config.yaml
balance_bias: false
norm_eps: 1e-05
lr: 0.0108
Below are experts of layer 9 (counted from 0) of a mixture-of-experts language model. Rows are named router (the router's row for the expert), gate (a neuron's input weights, with its number), up (a neuron's input weights, with its number) and show model dimensions 0-79. Each number is 128 + 32 x the weight over its row's rms, rounded and kept within 0 to 255. Numbers have three digits each.
Before each expert's rows: "comes after" lists some tokens at least twice as common just before its tokens as in all text. This comes from a sample of Wikipedia text that the model never trained on. Tokens count by the router's weight.

# expert 8
comes after: " ", "1", "2", " |", "0", "9"
router:093137090154157123100113172134098122098155119095148129127113082203106173123123140092063110184135100103093121102051121105114100088110141116097131160125106130150086168147105185111091122141146115148171128082130092135075126200116106126076147091
gate0:116208120100153146158090112063126179091151141191160092143164133156099158122135092122144101185128150172126167092100141120115161142136142078133109105121163111135152146120137135116126146121036168104093108160149117096100147170126115120059133146
up0:120128140101094121132140034124098176079141163136153124108064198143120132081186118130165096107157090122137155156126137106188140168137124121089098108115157078101122159095156099112105111177108139067135118183128156051169134153100119131137079145
gate1:091125104088138171137100144106170172134113130119131112103121111119103163157119126151133170120179110046166145116164123072091100168186124092100139139093114123159115072187152099190126086091148149152087144158135154137129099159075129155184194164
up1:117117117084167174126169122110110090097095137154140165156138070151110148119097091189084131116103123116135171143115117182138104102141152122201157128151143088096167164089168139148112163179185125164103127164100083182131118177180112128134112171
gate2:150150055133161156142082099143105160157140123133088173096143087092105141105126116113111107141142150098170121100133081111112104135149154126093125071118016055174171106141116115171145081141133130143115140193148102156193096121132109177076100127
up2:148162104135110165084111120145145113130163117101107133104126113100179115095109112154069160127138166057173173119106085192113107113090019125119152134132129132120133113122085087094166110148114137078110127192134145113127193121151136143171080084
gate3:105089117146096160096122180126100172096142080131111121104135041151131149082114114156146141181108130135073144124166099115159076143092116098129129090197141146164220114117100113123113152151137159124136099106140180144109170157157155151157099150
up3:125126131131147050131162184157138155150126088133103202104161113161106155102189127118122131103073172091107107111095097110158155169140165211204151088127108139166100097158133111138110108161128147124138140067090120081095112142156133199124129154
gate4:168084153081144173123160067109127144099156152143124119159103134169145101082127176163113167141050157107105117129090133176151128086118096120114148119095176109156138119128108068178143145134110089180072104102124163157145075120131089090107107131
up4:124163137144157110161144173112133149151120169135148128135101136091188182142153041127086142146147197120104100136141121113135086106128094096168126172139148143109103157136116106099143125094108141145172089092130062163047162124136152097144165134
gate5:125161120116114154150100138127171108133103118138136139109190091090140106098189117147150170165114175077094188086090140139184162077167138107129106152193140125145112189096124188132161144111141151078117111129155117089128116074138137171136082137
up5:119187145105145116162112157132172132106081135139135127115094101140179156120135144124074125189147155091128119123173146160180092123195102094102109132139121142105110217176107151114063084136141106169127153125104127174145143160097140141121165114
gate6:106136077104143160105139129045136169131175054079121101106112085113111142128094097098101163122120127127099159140119125173076137121166169146133171132136150094192131162127127183085162132070054204151168137101159156176121092091076101093088153131
up6:177114178135171107133135143199129071142099118158169150125086177077126112095106153145105140169079140076113104107093126100140165095118118105092129141161100168103143170130113115146096186156136177077150039117156167132114121160126140110137115174
gate7:084158185129138153149114105125124102145140138087123211140165106150201142095134164173136064120105115116099128111158140136097127161117101140096134139152147125143101155122118134108103103059115065142111142096072185147111127121092207124154165103
up7:171131120144177123080082156172122107161110123137141130144063173075081127102150163105156083136113186095110142152149107109187127169114149129161059105067121136128106114110126057130061086122149126109107106124113166140090161122124081176195176092
gate8:093121155122123078146172165114095078072157125134106100139160146086143113172163138134164128190110117141179140044124093136143119160132158131121143137104159167170132155117151102142128170117130075082103147098177091142112159126114086165091148153
up8:135139143124105149102146106127175104143092104097133133155121152142193120181148092108093155049078148157083092157114126130114124102111115121158158093093172080120139208074195130091184096070095103172138155111168181102072141129095158120184190164
gate9:109127094108112106089090109083084142149094180189137095146168133154091099103102090110203104092062071148108136195141075055059142124142120167133161116085171142145116130132114169125125112147100142123096079168077114156099131108129110060157083148
up9:138083153109173105090135115132142139184124100130102108146139160089195140094162125111117109053119171136092137149113132150159055103126133067152050184094106161097182166137190093106130139080104111134142105103122141131166106115129137147127130145
gate10:131103128103106049103180100152185100117116112154113140141097137159105214126085150092130170156122088114089133091146147180178168127107079158120086133129159093143117125166141143116068157143165129163211139144120120151118108134126126088106146146
up10:130158140106133167141147133093082187112133159114120142101129103122135075114171121143109084142146157128138114100060154109095129153113176085139183105090126175096135134075139101116190077177160082101117132127140144111151161138146066177104127111
gate11:172144127071140109150078137125184152044114166094160140082139206122100176152111115096070125153106156098156129109045147151173174126038134069135086135167088171145161131114188158128156126158141102099183152128136128141184135178152178121104103115
up11:141153062080089107138123110116180161112082125125161167107103147172154102180093168091128144160139106148121143128113128163156110159111129129068147093188126129125203109128164081094093103150150114138074084131134136162155165159134158176094107142
gate12:077078187070084087105167121136157107101124125116115144160125115119184072169137125105097168141131142165130158121062124156173131127094158113186113179116116115138184142106097077154148165131173106088124092118150132148151185137129085174141138138
up12:146120117115080134110161134163095144171170094159134132139091117153168175124114128105120176159083115156095155153046107179162097221185162147151143171197140151215136131094100108109129100109115142061200150125109124147145168093136127122060097121

# expert 11
comes after: " ", " the", "-", " \"", " a", " ("
router:153146130097078140132147127127103133138154085118149150144130147156096151146151078159134195153159109106130168130086102174123101147138088155144122097118094092134093132135130116119119162167151152103158077126122115151126102148146173116157139185
gate0:068113088141091155178200134163124115141172140092156137125153156090115147104181110185106148104113157182159157195111131135108084153125146114085137105150104107170146150101138143149105137091131152124112126123140159118155065161109141150085095114
up0:135120134153108194193141132169144115151093116113119103113121113116137108161172102132147113143160178138135117119129081154147121139102154091097141124066146161137126131140112129137116140127089096082120127075116090127132149105116126168115142126
gate1:109090159158126094134115089166127132093166096141153152093117093163115155143150173121109164118142127141151153106078146123147146102075124115163136123108136137106104153103132076107152172124143146101074067124159132150158117075113165103110118133
up1:113195114128118097086044080094096103180077154150119128143128154139143137126136104134094080157105130154115081065116174113093117133113125124104035152181126121070194141129192110208128089130142117058107117116094094142136143124078155173110126122
gate2:189154120047158142164159112089100142134196075143148139115096131110122115098123127126101156098109215156131156128092150144117143165115125087140156175029140134089130097089142086142165136122133160139105067124078113217131187132174077147120171149
up2:184148154120157139071109156126139115122101094081089137112038160148166165107079142115119198205102104116129155155206116093132122168105157060171114106146127155075071140125109125093192109170107122127117170124158118128139137023182090212110150118
gate3:107201157132118164125176128104155094073100068147127120142137141131150136132112144132055064151151096119164165091106094180143126120125092153151138113179145126154139128091078136108133188115133094189120073147110089116098142191159195091162159179
up3:087128140198142112110112078120130098071111091122148150129101159095143189118174145178110103163093121146090102203152190155153144092170088168142101121168172118139137172058180120113144113160096173083122105085115135108158097121129120108077119152
gate4:156152114158143156059179141077084057152117114090209103170144108163140072162125098141121151121100128092141134163122130110072107146115126088143110160139104193133099130077133193136074125140122172112105165133127110097073135121189130125131125096
up4:104138152173131111177150109073175139128110136173185120138119151101191139095153210130096088134162159106109121174134124162140104081127146138159137099155093090102137150136149108142161154104097138145147148108089094101161136108209118125130162089
gate5:164139060165115131083125150111112149111122142183137090131166100116181149141074064167115195103144089140120114175148138177071130104135132176108126095109124106124097131112213168091132183177140146084124105129163112151080139140124142153119097162
up5:133105106152116150113180087109137164185110175113130082120122090068093143087229132133144030078134130136099065074161137068100177121151111110116136157142129156140168063117132176158073113126148111128149068147121151072112096091126122163136119067
gate6:130083125160166119135121095119157101115147078130118135153081125164041140183114122186136236147103036075066154192114125137153153137144144113143174141191128096110138137075112125155081105189124128154112107122095104103204045141065141150099105127
up6:131124138183100104127123158142170141139100186177104062116142091129197140177161152112053110151111123088143110159131151128065165134087174144110159125199141177176136113141163108179164146135141156117159178174162098108140122153163131086143187168
gate7:162118075111139121122104080126101168185141107081162155141180098167132145109121090124134105082178123170130125142152116121182099169156140153088113117144135135067119116075149204099171202129129086100146122071122145101174120142097180112143123168
up7:152135125129160117184077107119103139014099122119103111104164170144116157113125169128118143110168106121071122092197133095148063106088125139069177174082125100163124109121116192064096127122175113095098126138140117178145069117117146150146120120
gate8:133141144110103147089155140151074125124096048125132151168111108072146134120130065119172174121099022082104152164121066118110174138144111100191133144157080103135167112207113145161112100151181145159117159097151155102149157149099104124169076114
up8:127108105109091125165137099095155142092157162137136092113109163119109182119122081122143108107111114142136127108151108086109169099116133115161077124099169157131061117084170089109139122134181141101120105105112188141136175124098097154130142207
gate9:135101151111141109133097142164073098099168127116120063072154155165139098081142163166103120088119135121170113141197134201193125124107107144169161155142091112139112166120133147093134143140126117112131113162187140097125171099171168138169110155
up9:114197179120169202088133190146114117095087096154152101119171101100163207137107095117129148131106121092134103104103085105178186157110130140147161150107141166123163065141090110128130136100154065098104162117146094150058082093109126131119131127
gate10:175175097185171162154124089130060131163134105100165134143081123186102104188123114137141086096143099091091143135107102120202087221133065146107087128157193193143137124085189114126134142146156146183127183106151109210129093141154129146121125117
up10:137155143160162143075107083125103124158100112082082110123082129149117041132083181143088175159104163155176158168138129111108134118107092121112112148081132166174134138099138130089110158173159127067115134119163161100139144132137168149203113140
gate11:074159067084139134096159105168109066149126155146129102169199141142096113066111146161110159126141133082147156152105110117132155150101101084118074106148171098130102137077146145147115163168147087110152140140108131113099106080131126213100077141
up11:140089120167138151125048168121150128170157149147102131112101159106112168131085100122148067108124098150170106110159162174155075128145143121138054184009127109175110133114067102141135140090132106121165156105131123179153106087059154062161137099
gate12:147124085092184190106123123103120139134164084107170097109150142084108150109161114134136106133147131104114118137105191107088143115171145112110123079175068160097130118108195127168166132059094154137083155150082149144112091142134140129130054177
up12:137137111158115182165141088061163147091143145118163111111136105160151112169128113112139140184104146106116083114110149184134095097142060207107110148135094133139189121163106135158100141132120145150150130085152140135156142095133174131123173071

# expert 2
comes after: " ", " in", " of", " to", ":", " on"
router:192136069061164128146144101115114196118166130093112116151189101134129158137127108100034122167161178110113103109109145176173072185126113116099188146151049136123134139145097129177154136140096173113121127143126134181126128104115126168087152141
gate0:130090071147148173107091159140149114136136118120099105120136130089130146074074100086135154083112145096143159095138180029098118121106135103140172133101110166129095132100164129158126128134073147186119150129144150180171147108124106125094194083
up0:119115152131133137113155167159113115169098161167067126115073137095058132115126091128067127212121092123151136131157162103141180146150145034111099154100192169129201131159132136183096133063115125105151168054102136193122069096128089181114078108
gate1:139115118126084154077089138104115092122157103158163140087140094084153096173126127145115110163121190105118133122088069111165157163122162059095145114070124169123121164128126141111105148157075147107097135125195156174119142149155115129142088151
up1:120179174198151088098097157161142131115172114100153120125105151113088175142109121155158116167098108098100071123146132147143189143129156079198149145142086184144157118132083157126201135110070081213147159155137144187170135106151096094172097079
gate2:064145117163149102110150170058178131095159085142139158116163114106166100112150110146054042126091144142081127157141110153109058110114134169136172098166127116156099115059181083148083097141090156109108149096114096189158203122102127138155112151
up2:140175125138155198137127150117101141155135123059061128136178105175124153130079106124147127164096097128086108196099117150097125144130121133136122119105128146126124089153128146147136101174076100149153126122101168072152146107124086128134081133
gate3:167127145094103121121134094088089166118136097135161108116142095105126116169106109067046175156132144149104187146104153138178156082113147109114106102120107080119150112135117117125100119122049148114098111054095154117130125163151124127125142106
up3:130119159205163157183122097132086124111196075167143089117164117122109148149117070168119122125128107158107112163115132121141125116136086057137183124149106114060152141174186112112112136137129131090097090128162126160071055111182208116093093172
gate4:132094066083117192093172139069129168126141134073109176103105087114061080182103153102150124112099149170108179157061113131129133138138157139122153172145064134124135117165170156131146099157052119104125122111190093160117205120137123101109149138
up4:090108087140117118103153107147135138116097111158106176159138130162144130150120131135106101114151178170121135069143143179171088162131099113095138115137113076096118097127041165090125123166175129129165085098103130148113165135186128089092107140
gate5:161110147119138168124123112165091112155097110123090106140143140110134140216140143096081087106132105093143117076092143151124182111130150153099116141092125075144075151096153154130146077051132085136120179160109127081096059166148105097089095111
up5:082092140135118166145128117161126072149120112131147071105154103169167080128101134150131094153152178129063148149120156108065146079085173134130124117149132133099047182118140073168130139109163097155105090118130129095130179122140075137138148088
gate6:208152142147122132141198089115170146083110157110123101145148103112128128184223151150105140102082055109110142153096178116117170137088114130151052132108114096125152140154115110077158122155079127134110099173143122083111149092127186177158119142
up6:105108151135100048097148125119115137136106148067121108072150109134173134076095126097139134054101174139138202168155115103138123122136117149105166063074112140184128151114136119155083119152130075108106120092118111094125130144094115138154121078
gate7:100112126148175104101125115096112181136100130134183125118103136117179139120070148128062086083177168136159073150030082086116119130117072161062130122087080113164146206138130097159118120163197144157127153118185133129109093103093127132133118150
up7:123096133115101071075144140101153149130144128141166128125167038113086086126109109122101156075062156140125115114168140121127140145101135165083058130170145111166139114093100146132173132154157116141133101124135142123138134191112137107138104162
gate8:129142155149105170157167126113092111125077143115123084134124108111141155141096115128092121098127174155105116109109146097181110165134171157188064091150106152098127121139113108156122139100144179161185160140151134156182184110091122172114174060
up8:153147188144117109132151157221144100100145149132050113097169119145132096076183157110119116125131176110146177122141153134133081140161142072142213112103162093123149133152114166071164179162152105125060142119138172117089126108082126162168079093
gate9:096081107073080078125106120109174097140139182098117145078149128114095113096131127152131103172115107128170145132107101127169138084144111164138168189121115155127136128113174133185145141107097181095123119089069165119057166109129132136084099123
up9:154124130192146183130152114125079117173129077121137200092174120139168156118186173122109153141116153153201149064080118155114173134114092170132140192167146116160086126130156190110073128098180086136098117083124145079115112191100170071143115118
gate10:151221094132127109139102129118108101102140112124105104172141152140146167128130152109100148144123117141151071113068196133139167089127096152091156130166157216156143144102146135164156147079092168105148132169054154181158114190084100132122134105
up10:142112138161101125106056122127098072110063144052142160154116142114118108090163086119130184085120089087139171107100131138136223128140078145107140151129149140163131147061217101090149137084130105074173151131117157085113119141113078168136166076
gate11:157125108084166046145130133143096139128143063127102174083162137093167116106114069136154196064138150124097095150124150110123097195110102128156172112119115150115120137166114109147161140101094129142102146148110124122162152091206110189092145146
up11:146134085130117137140183072083170161107156194104112166116148115118076115092157154145151147158091211208179133166111168147124120134150121135104149165177139096135116121129036136156176142128073123109189153148105150124127177173168117115174164112
gate12:142173111123142111182146123105114169096146098146150119080149071117152120113134219136140131147115195114130123154136171161094134111094081133180151127113084151113155170104148059118111114113174139139148121103159071206114105100118148172064125088
up12:124156141128156158159121188176084158099150158111115144151129140114130143157081140168128113107151149136139159126160113114119104111155099065163178143145123138114127161123154185136126166103089154153161139178144175149067142106123101100192122206